Weights of a small mixture-of-experts language model, trained from scratch on English Wikipedia.
Size: 14 layers, vocabulary 8192, 137M parameters.
Below are experts of layer 7 (counted from 0) of a mixture-of-experts language model. Rows are named gate (a neuron's input weights, with its number), up (a neuron's input weights, with its number), down (a neuron's output weights, with its number) and show model dimensions 64-127. Each number is 50 + 12 x the weight over its row's rms, rounded and kept within 0 to 99.
Before each expert's rows: "comes after" lists some tokens at least twice as common just before its tokens as in all text; "gets" lists some tokens that make up at least twice as much of what it gets as of all text. This comes from a sample of Wikipedia text that the model never trained on. Tokens count by the router's weight.

# expert 11
comes after: "\n", "=", "\n\n", "Population", " Party", " Preceded"
gets: "=", "-", "|", " (", " •", " Born"
gate0:37 55 33 50 42 60 46 61 46 57 39 45 71 51 61 46 47 58 51 49 74 52 45 52 23 41 48 50 71 52 52 17 27 55 67 32 54 47 50 87 69 60 33 44 48 55 52 57 66 64 54 81 55 57 39 44 52 56 41 47 51 49 51 50
up0:42 39 55 44 54 52 47 53 26 45 35 41 47 65 35 57 50 58 37 45 49 37 34 60 45 55 51 54 57 61 23 66 53 48 41 55 45 44 49 34 45 53 36 46 60 35 71 38 68 45 31 46 48 58 19 51 52 37 66 51 42 82 53 49
down0:65 43 36 50 37 54 57 39 59 43 51 34 46 52 57 57 58 71 40 41 40 56 48 67 58 63 49 61 18 36 64 44 64 67 73 38 44 45 64 23 29 53 66 59 65 59 42 45 35 77 63 49 40 44 48 46 40 53 48 60 72 62 45 64
gate1:37 60 55 60 46 53 32 57 47 47 41 42 50 32 52 40 36 49 57 46 45 59 36 49 43 56 64 55 51 48 45 62 56 40 34 43 31 12 29 62 31 56 58 62 47 50 53 47 63 28 30 66 40 39 61 54 49 54 09 65 55 40 27 48
up1:73 48 56 50 31 24 30 52 54 49 52 58 51 52 42 33 39 34 45 59 29 55 51 48 46 44 34 27 60 37 59 39 42 61 53 59 39 47 54 57 40 41 33 44 34 22 56 76 41 71 57 45 49 35 53 55 49 50 53 48 45 54 33 58
down1:34 60 59 19 34 41 40 55 63 69 46 38 41 34 49 52 49 50 39 56 54 39 40 55 52 43 54 27 35 48 57 55 23 68 60 64 59 54 49 28 48 31 41 63 49 56 59 44 47 52 52 58 52 54 68 54 49 54 63 76 56 80 58 54

# expert 27
comes after: "  ", " 0", " 1", " 2", " 3", "%"
gets: " |", "|", ",", ";", ".", " ("
gate0:50 60 44 67 37 45 43 48 54 52 47 53 59 31 56 34 37 45 49 18 45 48 40 54 55 47 64 34 30 36 52 22 51 49 44 55 56 61 55 71 41 51 58 46 36 58 52 34 55 49 32 57 60 38 41 32 59 54 55 52 38 36 63 64
up0:63 72 51 44 46 59 56 38 43 62 32 43 52 67 57 55 52 41 37 36 40 45 46 63 44 55 51 55 41 64 36 67 48 58 55 29 52 39 60 47 56 31 54 48 33 55 39 42 53 73 44 55 61 26 51 28 54 59 83 46 59 51 63 56
down0:37 65 38 40 37 69 52 71 51 28 33 40 43 45 51 66 59 66 51 52 38 57 54 47 63 43 46 30 26 58 58 44 47 39 64 38 46 53 61 54 62 37 49 61 61 58 57 61 56 51 51 74 55 38 44 38 48 66 71 38 50 45 36 71
gate1:46 56 28 59 55 56 46 57 63 28 64 73 38 51 59 45 60 27 48 57 46 38 61 58 61 60 50 55 37 33 63 44 46 68 41 42 46 58 43 36 51 65 42 46 24 39 40 60 33 60 56 38 40 35 39 46 52 32 59 51 38 43 58 28
up1:46 46 69 77 45 56 43 70 37 30 56 44 71 40 45 68 46 43 32 58 46 50 62 66 50 57 42 68 27 32 42 42 65 55 21 47 57 23 57 54 58 68 80 32 58 64 54 28 60 45 58 50 30 27 43 62 54 54 39 54 53 51 44 49
down1:54 65 56 67 55 35 44 63 39 49 42 53 69 47 55 23 46 49 61 60 55 39 51 51 44 65 61 68 38 61 24 45 26 62 44 55 37 60 59 47 39 42 64 38 39 53 49 46 63 52 41 48 18 63 45 46 52 58 63 48 47 54 43 40

# expert 16
comes after: "  ", ")", " 0", "\n", " 1", " 2"
gets: " |", "|", ";", ":", " /", " –"
gate0:48 55 49 61 55 60 60 53 41 61 28 42 45 34 39 36 75 41 42 34 46 50 59 57 50 40 60 58 40 33 35 67 83 31 48 57 63 59 44 49 59 41 42 51 28 64 57 50 42 67 49 36 55 51 56 63 41 60 45 72 32 21 35 75
up0:50 47 58 66 43 46 60 46 52 60 31 37 67 54 56 47 39 35 39 25 30 36 73 41 44 71 47 42 54 47 74 73 49 37 41 52 58 47 48 43 60 30 42 37 44 47 72 48 42 33 46 62 29 38 60 65 39 49 51 61 67 48 27 34
down0:57 30 65 80 34 67 41 43 38 27 50 53 70 52 47 53 73 33 49 41 32 58 49 61 71 66 57 56 50 39 47 46 60 27 72 50 45 63 56 41 52 57 45 69 40 44 87 56 47 38 49 32 50 25 42 56 47 48 40 39 53 34 58 46
gate1:39 39 61 53 46 54 71 52 40 57 21 53 26 34 46 54 54 39 62 43 51 51 50 45 29 27 49 57 38 60 30 60 39 27 58 36 33 66 29 63 61 32 44 33 25 46 53 57 26 66 53 42 58 45 50 42 42 57 44 64 48 56 41 71
up1:46 39 50 26 24 51 53 55 55 33 46 52 62 48 46 61 67 44 64 14 44 70 33 74 56 48 40 37 35 37 51 42 43 35 80 49 39 58 78 67 55 55 39 33 46 51 56 39 47 56 57 62 62 60 44 65 59 42 41 55 61 58 46 51
down1:34 47 55 58 38 43 42 47 73 44 44 59 61 44 63 59 22 49 40 30 58 32 54 73 29 54 44 47 64 48 31 44 68 45 39 64 55 36 60 39 71 29 65 42 50 74 35 64 47 52 46 46 50 49 46 54 32 52 53 47 31 63 55 58

# expert 31
comes after: " (", ",", "–", " in", "19", "|"
gets: "19", " 18", "–", " 1", " 17", "18"
gate0:44 59 55 55 53 58 66 72 49 60 48 66 49 38 51 48 50 56 64 46 65 60 57 78 55 71 52 44 36 65 48 59 53 61 37 33 45 40 41 40 43 51 67 71 42 69 67 39 55 33 42 53 54 60 53 62 68 39 45 51 47 36 51 29
up0:51 54 45 45 67 78 62 47 44 38 39 28 54 43 58 51 77 47 42 43 38 50 47 66 59 47 39 41 46 38 45 69 55 28 65 45 56 88 48 48 51 41 54 40 63 39 31 77 25 49 40 39 29 71 44 60 78 55 69 47 50 55 39 47
down0:54 61 48 42 25 29 58 57 80 46 31 47 65 38 58 34 47 68 54 53 51 63 53 36 52 36 53 44 54 45 37 50 52 60 44 35 70 27 38 32 49 38 73 45 41 44 60 49 68 56 58 22 47 64 61 49 32 38 74 56 39 43 71 65
gate1:49 59 56 49 51 41 27 36 46 58 52 57 63 54 65 45 51 56 51 40 46 50 62 58 44 67 53 43 51 48 54 66 59 40 65 52 40 50 49 42 66 38 67 54 63 36 37 61 29 64 55 64 35 44 47 40 46 62 39 50 35 39 60 51
up1:52 49 39 57 78 35 66 63 33 54 47 44 51 36 42 38 55 52 42 51 40 51 57 58 64 73 47 74 70 42 33 29 52 63 54 77 60 50 61 48 70 58 65 40 41 55 55 60 49 26 69 59 59 40 67 50 33 40 37 36 47 54 65 51
down1:51 65 63 62 38 69 41 45 61 44 45 59 39 09 75 45 43 52 47 50 60 42 38 38 36 52 40 83 37 46 52 54 48 64 35 71 44 63 49 65 32 54 51 68 49 52 37 42 52 59 38 49 65 46 41 50 60 45 69 34 49 58 40 53

# expert 45
comes after: " |", ";", " to", " from", " at", "–"
gets: " of", " more", " —", " over", " no", "S"
gate0:51 37 63 41 19 47 43 60 73 43 44 47 42 20 55 36 44 52 46 50 54 51 39 68 59 56 51 23 72 37 54 62 52 49 33 33 46 53 76 47 51 61 65 51 43 40 73 42 49 44 47 54 65 53 53 34 61 37 41 62 60 56 52 55
up0:64 68 54 67 58 45 65 57 53 48 43 49 70 34 32 60 28 42 44 45 47 45 44 60 58 63 49 47 58 53 59 72 40 48 75 63 50 66 48 41 73 42 55 67 45 74 70 70 39 61 66 57 55 41 53 44 55 40 65 37 44 67 52 22
down0:51 42 54 42 31 57 54 44 59 53 64 40 52 57 47 34 50 51 57 60 52 77 57 44 51 40 56 42 60 38 25 55 49 58 48 40 29 52 32 38 52 51 45 47 50 37 62 32 53 55 53 53 50 38 41 60 19 40 45 52 45 28 51 23
gate1:61 49 32 60 36 54 45 50 61 57 67 45 44 52 50 32 43 54 70 41 16 37 63 28 50 43 34 46 38 48 31 44 58 59 65 47 56 61 66 45 60 73 54 51 47 51 47 58 53 52 39 43 47 36 61 64 69 60 48 65 31 42 47 62
up1:37 39 46 24 66 54 69 53 69 54 59 59 30 40 60 30 45 50 44 48 58 59 54 53 65 48 55 50 46 46 48 50 57 54 58 28 47 38 52 51 52 30 55 58 61 37 58 53 61 55 25 51 24 59 67 45 59 45 31 24 76 51 35 43
down1:51 65 43 44 70 47 51 63 61 80 79 35 37 38 67 47 68 52 42 51 57 37 48 75 77 57 72 48 44 43 58 62 56 58 56 56 38 55 65 47 60 47 52 56 63 48 32 47 43 51 24 44 48 62 43 47 38 35 52 55 52 70 44 44

# expert 30
comes after: " |", "|", " (", "′", ";", "  "
gets: "  ", " 1", " 0", " 3", "|", " 2"
gate0:66 63 24 54 35 66 36 40 60 46 50 56 42 49 88 32 46 36 52 56 60 39 51 36 65 66 45 31 49 56 55 65 17 67 58 44 77 49 38 46 50 29 43 59 56 29 57 58 53 51 30 47 25 38 54 15 57 60 79 45 44 53 30 63
up0:48 50 60 60 36 43 54 55 48 64 55 10 66 51 40 74 25 65 42 48 41 49 36 21 30 54 54 39 63 62 32 51 67 47 54 43 68 57 56 29 58 50 57 53 52 63 51 73 44 39 59 49 42 58 31 44 71 66 34 35 41 59 37 60
down0:47 40 79 46 13 58 53 44 40 53 44 54 43 51 56 65 69 49 51 23 52 35 58 48 30 51 58 29 54 63 46 46 63 59 49 67 41 51 60 57 60 38 40 30 33 64 50 51 52 57 57 59 33 35 62 40 39 40 49 63 74 45 47 66
gate1:49 53 49 43 33 60 44 45 39 69 78 56 48 46 47 38 65 43 62 75 40 54 42 49 71 49 49 63 56 53 63 62 43 59 56 59 45 43 40 59 35 36 47 35 55 52 37 56 46 53 69 55 39 67 72 40 46 35 25 31 64 54 48 54
up1:60 33 46 50 57 55 33 46 46 27 56 27 61 55 60 66 39 38 40 53 53 50 57 61 45 56 44 50 18 44 61 46 40 42 43 72 30 52 32 36 44 58 55 34 60 50 67 43 50 47 44 32 46 61 28 80 60 21 36 55 53 36 52 58
down1:57 59 42 42 27 56 34 39 43 46 82 44 53 46 57 38 43 52 38 41 52 46 50 44 47 51 53 25 76 57 69 54 51 59 45 58 65 44 40 62 49 51 29 54 32 46 41 65 39 60 34 51 45 43 35 56 50 61 63 64 59 50 38 39

# expert 38
comes after: " the", " first", " second", " The", " third", " two"
gets: " first", "\"", " second", " one", "th", "er"
gate0:33 65 40 82 46 40 35 45 62 63 33 52 59 58 41 53 50 66 38 42 57 40 41 91 63 39 40 32 67 51 73 54 55 33 49 37 43 54 48 45 68 42 46 55 57 36 45 64 34 60 57 53 57 63 58 41 43 42 49 43 59 14 42 52
up0:30 61 67 64 52 41 48 57 50 58 48 43 51 27 37 79 25 44 32 55 47 45 64 50 32 53 41 49 71 50 52 45 67 35 44 63 37 39 63 53 34 44 64 44 35 58 49 69 68 61 40 43 49 52 56 40 44 37 29 41 39 56 55 42
down0:40 64 43 44 49 56 58 52 59 34 49 37 54 59 48 46 52 43 62 45 47 41 50 44 51 56 49 35 39 56 81 46 61 54 70 42 37 58 56 57 45 34 54 62 42 35 41 60 47 45 43 33 37 65 49 50 65 42 56 55 62 63 37 74
gate1:43 58 38 51 49 35 39 41 55 48 55 52 37 43 59 47 64 57 53 67 73 50 39 58 39 48 72 71 21 55 37 48 59 58 53 59 57 77 56 64 52 75 43 64 58 48 47 46 31 39 44 63 42 65 63 47 41 51 48 26 52 39 45 50
up1:64 63 55 46 41 59 47 52 44 52 61 44 48 26 62 61 31 56 52 97 51 27 43 60 52 54 55 62 59 56 47 39 45 52 44 54 58 59 63 30 48 55 47 63 43 71 54 51 57 62 62 41 49 38 60 55 34 46 64 38 50 64 37 41
down1:40 70 64 66 54 35 45 40 50 40 40 56 38 55 58 54 39 56 26 32 40 25 49 45 68 74 43 50 37 46 59 56 46 53 31 38 63 53 34 41 48 37 53 40 55 49 38 62 44 78 56 45 47 35 54 65 60 33 47 57 62 60 35 42

# expert 26
comes after: ".", "s", ")", "\"", " However", " ="
gets: ".", ",", "\n\n", " but", "\"", " while"
gate0:44 64 59 44 65 62 68 44 60 53 69 47 46 44 68 43 60 53 52 51 56 54 46 42 66 41 65 78 61 41 49 59 43 47 68 72 29 55 50 45 50 40 22 52 30 60 69 67 22 56 54 57 41 36 56 62 40 52 58 43 44 45 21 64
up0:63 46 28 63 48 48 51 50 36 54 32 34 39 67 49 51 56 56 48 59 46 47 34 23 52 63 43 43 42 59 59 60 51 55 40 44 42 21 37 63 61 41 54 55 59 33 52 50 53 29 41 74 53 58 30 47 44 18 45 38 48 66 62 61
down0:50 40 59 68 65 68 47 48 56 60 61 41 56 30 41 37 47 68 59 36 61 44 83 63 56 51 34 40 50 53 54 66 33 42 71 44 35 47 45 40 78 64 45 54 57 31 77 50 52 23 55 59 47 49 34 45 37 56 38 55 61 37 60 47
gate1:35 41 39 37 55 39 53 48 71 58 67 68 50 45 42 66 48 37 64 60 46 54 41 64 71 49 43 44 51 62 46 39 53 57 30 57 38 61 53 52 57 46 22 26 77 44 30 37 64 58 36 42 43 63 28 50 43 40 34 51 62 67 40 39
up1:43 49 36 50 51 76 52 34 47 56 58 51 57 64 49 61 44 47 25 39 48 60 53 47 61 29 47 48 53 67 57 32 26 63 39 55 45 42 52 38 31 52 71 54 48 45 61 63 50 49 27 50 52 54 60 41 63 39 50 67 64 46 59 49
down1:55 58 28 60 59 44 78 37 34 56 84 59 31 48 59 75 68 46 42 58 55 46 50 59 45 66 71 41 53 63 45 18 51 18 45 58 70 66 62 23 26 63 48 60 64 57 58 58 53 48 43 55 61 52 56 50 61 54 31 43 41 52 70 46

# expert 6
comes after: " |", ".", "=", ")", "|", " ="
gets: "\n", "\n\n", " \"", "\n ", " '", " “"
gate0:33 41 49 34 43 36 59 78 53 44 41 45 63 58 51 62 51 37 44 60 79 54 69 47 60 58 31 29 40 56 57 43 62 49 71 47 52 42 51 47 55 50 60 48 24 49 55 66 52 63 63 60 59 46 83 50 29 43 26 35 38 57 60 47
up0:72 51 54 63 64 56 76 39 47 33 65 44 51 56 52 54 50 68 42 55 42 53 62 39 48 55 48 57 50 35 46 72 46 61 42 63 38 48 51 31 40 67 48 42 40 50 57 63 44 50 37 46 72 40 33 41 46 36 61 65 39 39 60 39
down0:53 47 62 41 33 67 41 29 45 40 18 41 73 56 43 55 52 27 48 32 46 53 56 39 31 42 54 45 39 35 35 32 32 50 48 54 63 62 67 39 66 75 31 46 34 29 44 59 57 54 58 53 58 53 32 42 46 32 60 40 51 46 60 64
gate1:47 40 62 47 29 35 58 53 28 51 66 51 43 29 59 61 59 44 49 42 63 36 32 21 59 30 34 56 56 28 66 63 64 61 54 30 38 46 36 42 29 53 56 70 67 41 44 41 35 55 45 49 43 50 83 55 49 64 55 62 37 51 83 35
up1:85 66 56 38 53 48 26 50 31 51 40 60 45 72 60 50 19 41 64 52 46 41 48 49 42 34 38 51 41 45 53 28 58 32 59 49 58 47 54 74 42 51 42 46 57 69 53 38 40 29 46 69 35 52 49 39 18 41 58 74 50 11 60 72
down1:49 48 62 61 69 26 46 37 53 62 29 54 33 71 53 63 54 45 49 29 70 49 43 56 29 65 49 65 40 37 57 61 40 48 70 50 42 58 61 69 52 47 40 43 67 56 56 58 62 47 58 52 29 49 60 46 43 71 60 52 65 55 55 55

# expert 3
comes after: ",", "s", " well", " is", " was", " such"
gets: " and", ",", "ly", " or", " also", " not"
gate0:52 57 71 49 52 52 54 64 63 37 46 48 48 41 69 57 54 58 48 60 46 29 62 51 29 47 62 39 79 60 42 51 30 50 64 42 58 52 51 33 61 43 58 49 61 50 59 56 27 40 29 38 43 56 43 59 53 57 44 53 53 45 29 27
up0:87 35 64 54 51 40 57 69 74 52 64 53 48 74 58 43 55 39 75 34 59 45 64 60 59 64 50 57 34 29 50 47 24 40 46 49 37 34 55 52 49 64 64 53 48 42 65 51 61 56 57 55 66 68 58 43 76 60 60 47 52 38 47 51
down0:72 48 68 51 40 74 48 65 58 20 53 57 62 46 62 58 71 17 79 52 67 59 43 43 19 69 42 45 37 49 41 57 29 54 71 58 62 58 28 40 51 57 52 49 42 46 52 37 38 54 36 63 47 38 46 57 33 60 36 54 57 49 47 53
gate1:58 70 54 79 51 48 65 46 49 44 52 28 44 55 46 59 58 63 22 41 51 64 62 60 36 36 52 50 47 42 58 45 38 59 53 46 31 64 61 46 53 30 60 43 31 59 49 53 41 61 40 53 61 24 52 41 46 80 45 48 43 51 39 60
up1:63 54 47 68 48 63 51 46 57 60 42 54 58 54 54 40 47 56 63 63 52 44 25 38 53 52 51 54 40 47 31 50 70 71 42 57 63 62 63 52 57 61 62 63 31 59 74 30 40 47 49 45 39 15 55 33 51 55 65 67 28 38 68 55
down1:43 54 37 51 34 40 42 50 63 47 45 53 38 48 65 29 71 48 68 54 44 55 35 66 50 42 51 62 57 59 38 49 54 44 56 64 50 67 44 66 57 40 39 30 42 32 64 48 47 35 42 60 23 58 41 33 60 37 38 46 59 70 55 39

# expert 12
comes after: ".", " |", " /", " (", "  ", "°"
gets: " (", " for", "_", "{", "°", "2"
gate0:50 44 65 56 26 58 45 61 42 49 27 64 29 57 45 33 30 50 61 33 54 47 59 62 49 55 42 48 61 65 53 59 34 56 58 51 70 47 51 32 71 19 46 64 58 29 56 49 55 52 62 39 45 72 26 57 33 48 47 37 58 57 64 36
up0:45 76 31 55 62 37 35 60 54 54 39 25 43 39 47 46 33 35 49 36 66 34 42 45 31 60 60 52 72 36 54 62 41 36 60 41 53 50 69 41 50 46 51 56 47 59 36 54 33 42 67 21 61 50 37 59 74 30 43 73 55 48 69 54
down0:53 59 49 66 28 42 47 28 23 49 36 47 37 60 61 53 34 41 65 62 52 52 57 39 49 50 65 51 61 59 57 26 48 48 44 60 58 51 66 57 60 52 60 48 70 49 57 41 51 56 47 20 27 47 32 55 58 77 38 76 46 55 41 41
gate1:49 54 46 55 38 60 49 60 51 32 37 46 49 36 44 52 61 68 61 58 43 52 51 70 49 32 61 56 54 42 64 30 26 52 53 48 52 35 65 57 55 16 53 39 41 50 31 25 65 45 58 48 30 44 63 51 48 41 43 48 48 50 50 63
up1:58 43 50 41 52 46 21 34 45 44 47 63 58 58 41 40 64 57 46 40 49 65 72 31 47 66 42 55 38 59 36 50 62 32 70 39 27 63 29 54 56 40 61 59 62 54 52 34 43 58 27 40 58 65 37 58 51 58 27 42 45 65 33 33
down1:58 31 63 37 36 49 42 73 69 39 57 66 37 69 52 42 50 66 40 21 58 46 39 69 64 43 36 23 45 52 37 54 55 52 52 55 37 54 43 60 36 39 44 40 55 57 52 56 43 35 49 46 44 59 49 23 49 62 62 41 59 56 52 76

# expert 20
comes after: "=", " =", "\n\n", "  ", ")", "See"
gets: "=", " |", " =", "|", " is", ";"
gate0:39 66 44 47 58 45 61 33 48 19 43 68 61 57 76 48 67 53 65 24 28 58 28 51 43 49 34 55 73 59 73 52 52 47 30 61 38 72 57 66 61 43 51 66 68 42 63 48 56 47 72 61 63 24 60 67 57 43 40 61 63 55 47 43
up0:33 59 44 73 53 31 59 41 52 43 35 51 46 45 24 60 59 56 36 58 42 39 51 49 66 62 49 34 57 69 46 66 39 51 71 36 60 39 52 45 32 50 69 50 34 51 53 34 54 59 37 38 56 61 55 50 26 75 42 46 58 81 45 42
down0:29 57 54 44 67 50 54 55 55 50 37 32 42 46 38 49 33 69 56 41 50 68 49 49 45 50 48 49 44 28 57 57 24 59 66 40 31 37 42 55 50 60 47 39 66 43 35 49 47 62 38 45 58 56 48 50 59 69 55 33 45 52 63 49
gate1:67 48 58 49 55 54 57 44 50 27 69 58 50 40 59 41 47 51 51 66 35 40 64 40 41 38 16 20 34 54 61 49 55 67 68 53 41 69 41 76 65 53 40 45 57 56 40 50 49 54 22 65 39 37 45 47 73 52 53 34 65 34 68 62
up1:59 52 66 40 44 42 78 44 73 35 47 74 60 41 51 25 52 20 36 38 45 56 53 40 39 41 41 44 58 43 60 58 60 76 17 74 51 52 80 61 39 60 60 52 80 53 27 46 64 39 39 45 54 57 43 42 34 59 44 55 35 48 58 50
down1:44 62 53 71 58 33 70 44 49 49 46 24 26 44 49 50 34 71 35 31 33 55 62 43 45 62 47 44 60 38 54 39 49 43 63 45 53 71 51 37 42 43 52 64 31 53 55 49 29 49 83 52 58 49 48 23 47 44 56 74 52 49 59 62

# expert 22
comes after: "\n", ")", "\n ", "  ", "\n   ", "a"
gets: " |", ",", " and", ";", "-", "|"
gate0:73 37 47 30 55 60 55 46 57 52 39 42 33 60 52 65 42 42 57 30 35 49 48 41 38 24 41 64 51 42 58 31 50 59 50 63 57 44 58 08 22 42 31 42 46 35 68 54 43 61 60 48 32 34 51 53 36 52 39 61 47 57 41 48
up0:53 62 24 56 47 73 43 34 66 34 48 44 66 59 47 39 44 57 42 56 63 49 60 50 58 55 46 32 44 66 45 68 45 73 53 37 50 49 39 22 47 46 49 50 50 62 44 46 63 33 58 72 46 63 29 46 49 44 34 47 49 50 77 48
down0:33 64 66 34 52 43 39 37 61 37 33 72 57 48 49 36 68 58 55 35 47 58 52 57 59 64 44 46 62 80 64 62 50 59 57 58 38 51 50 52 52 36 53 57 45 28 77 46 54 47 56 43 49 37 25 36 51 64 52 56 33 54 53 48
gate1:66 45 44 62 24 66 56 58 53 49 55 50 48 49 58 50 40 43 69 46 48 63 48 49 57 36 40 50 52 47 57 41 45 49 48 53 51 43 29 47 44 76 51 35 59 56 52 56 21 68 35 13 65 45 53 69 41 62 61 28 70 53 50 57
up1:34 53 27 65 49 63 53 35 65 36 46 49 41 56 42 57 64 53 73 38 51 62 52 53 38 54 58 45 48 53 46 50 46 68 49 26 78 54 45 72 36 51 41 61 27 54 80 42 51 63 61 35 39 39 43 58 36 40 54 49 53 67 37 40
down1:56 42 55 58 77 33 62 37 51 16 71 56 37 46 61 49 50 69 68 51 68 39 48 42 63 52 62 53 39 46 44 56 48 59 38 37 52 48 43 38 49 60 33 45 51 54 43 52 39 30 33 62 47 45 51 59 49 41 49 27 42 31 50 36

# expert 2
comes after: ",", ".", " he", " that", " it", " It"
gets: " was", " is", " he", " it", " He", " were"
gate0:47 35 59 62 74 61 63 37 66 49 53 50 50 44 39 34 48 62 65 62 53 50 49 67 53 58 60 69 70 40 56 72 56 44 52 40 69 45 68 71 48 49 47 41 51 48 59 56 45 60 55 22 66 39 63 48 70 39 73 53 44 50 44 49
up0:56 37 54 62 29 29 58 53 43 53 52 69 62 49 44 68 15 61 55 55 43 26 40 31 45 35 47 54 44 45 59 39 61 52 49 58 44 56 72 41 46 53 60 54 40 59 44 53 35 61 53 51 68 58 23 49 40 67 40 67 49 61 47 28
down0:62 55 30 51 32 51 49 47 50 53 74 50 61 55 46 64 30 31 33 54 60 68 59 69 56 50 42 46 45 21 34 70 35 41 61 73 42 43 24 37 51 64 38 58 58 32 48 25 54 51 53 64 57 50 47 52 25 50 33 39 42 60 42 64
gate1:57 67 48 58 59 35 32 54 41 52 67 53 63 43 52 66 68 40 60 61 39 47 62 25 48 57 50 76 67 51 38 63 38 47 60 33 56 59 48 32 35 76 49 56 55 37 62 73 52 57 42 39 72 63 46 58 62 38 58 63 40 41 34 57
up1:60 40 48 34 49 54 49 34 44 29 48 43 32 66 36 30 50 72 40 23 39 60 58 57 36 64 47 43 68 52 65 60 46 48 33 58 67 48 48 58 39 54 48 50 32 48 53 33 52 52 35 58 58 50 43 55 56 26 49 60 39 41 58 42
down1:47 51 74 38 72 37 57 54 59 53 59 59 32 56 64 48 56 73 61 67 54 49 61 36 38 61 31 48 53 37 42 48 34 71 34 54 47 43 53 37 46 33 49 45 69 50 59 76 56 66 45 72 47 49 55 68 52 49 47 84 52 43 52 19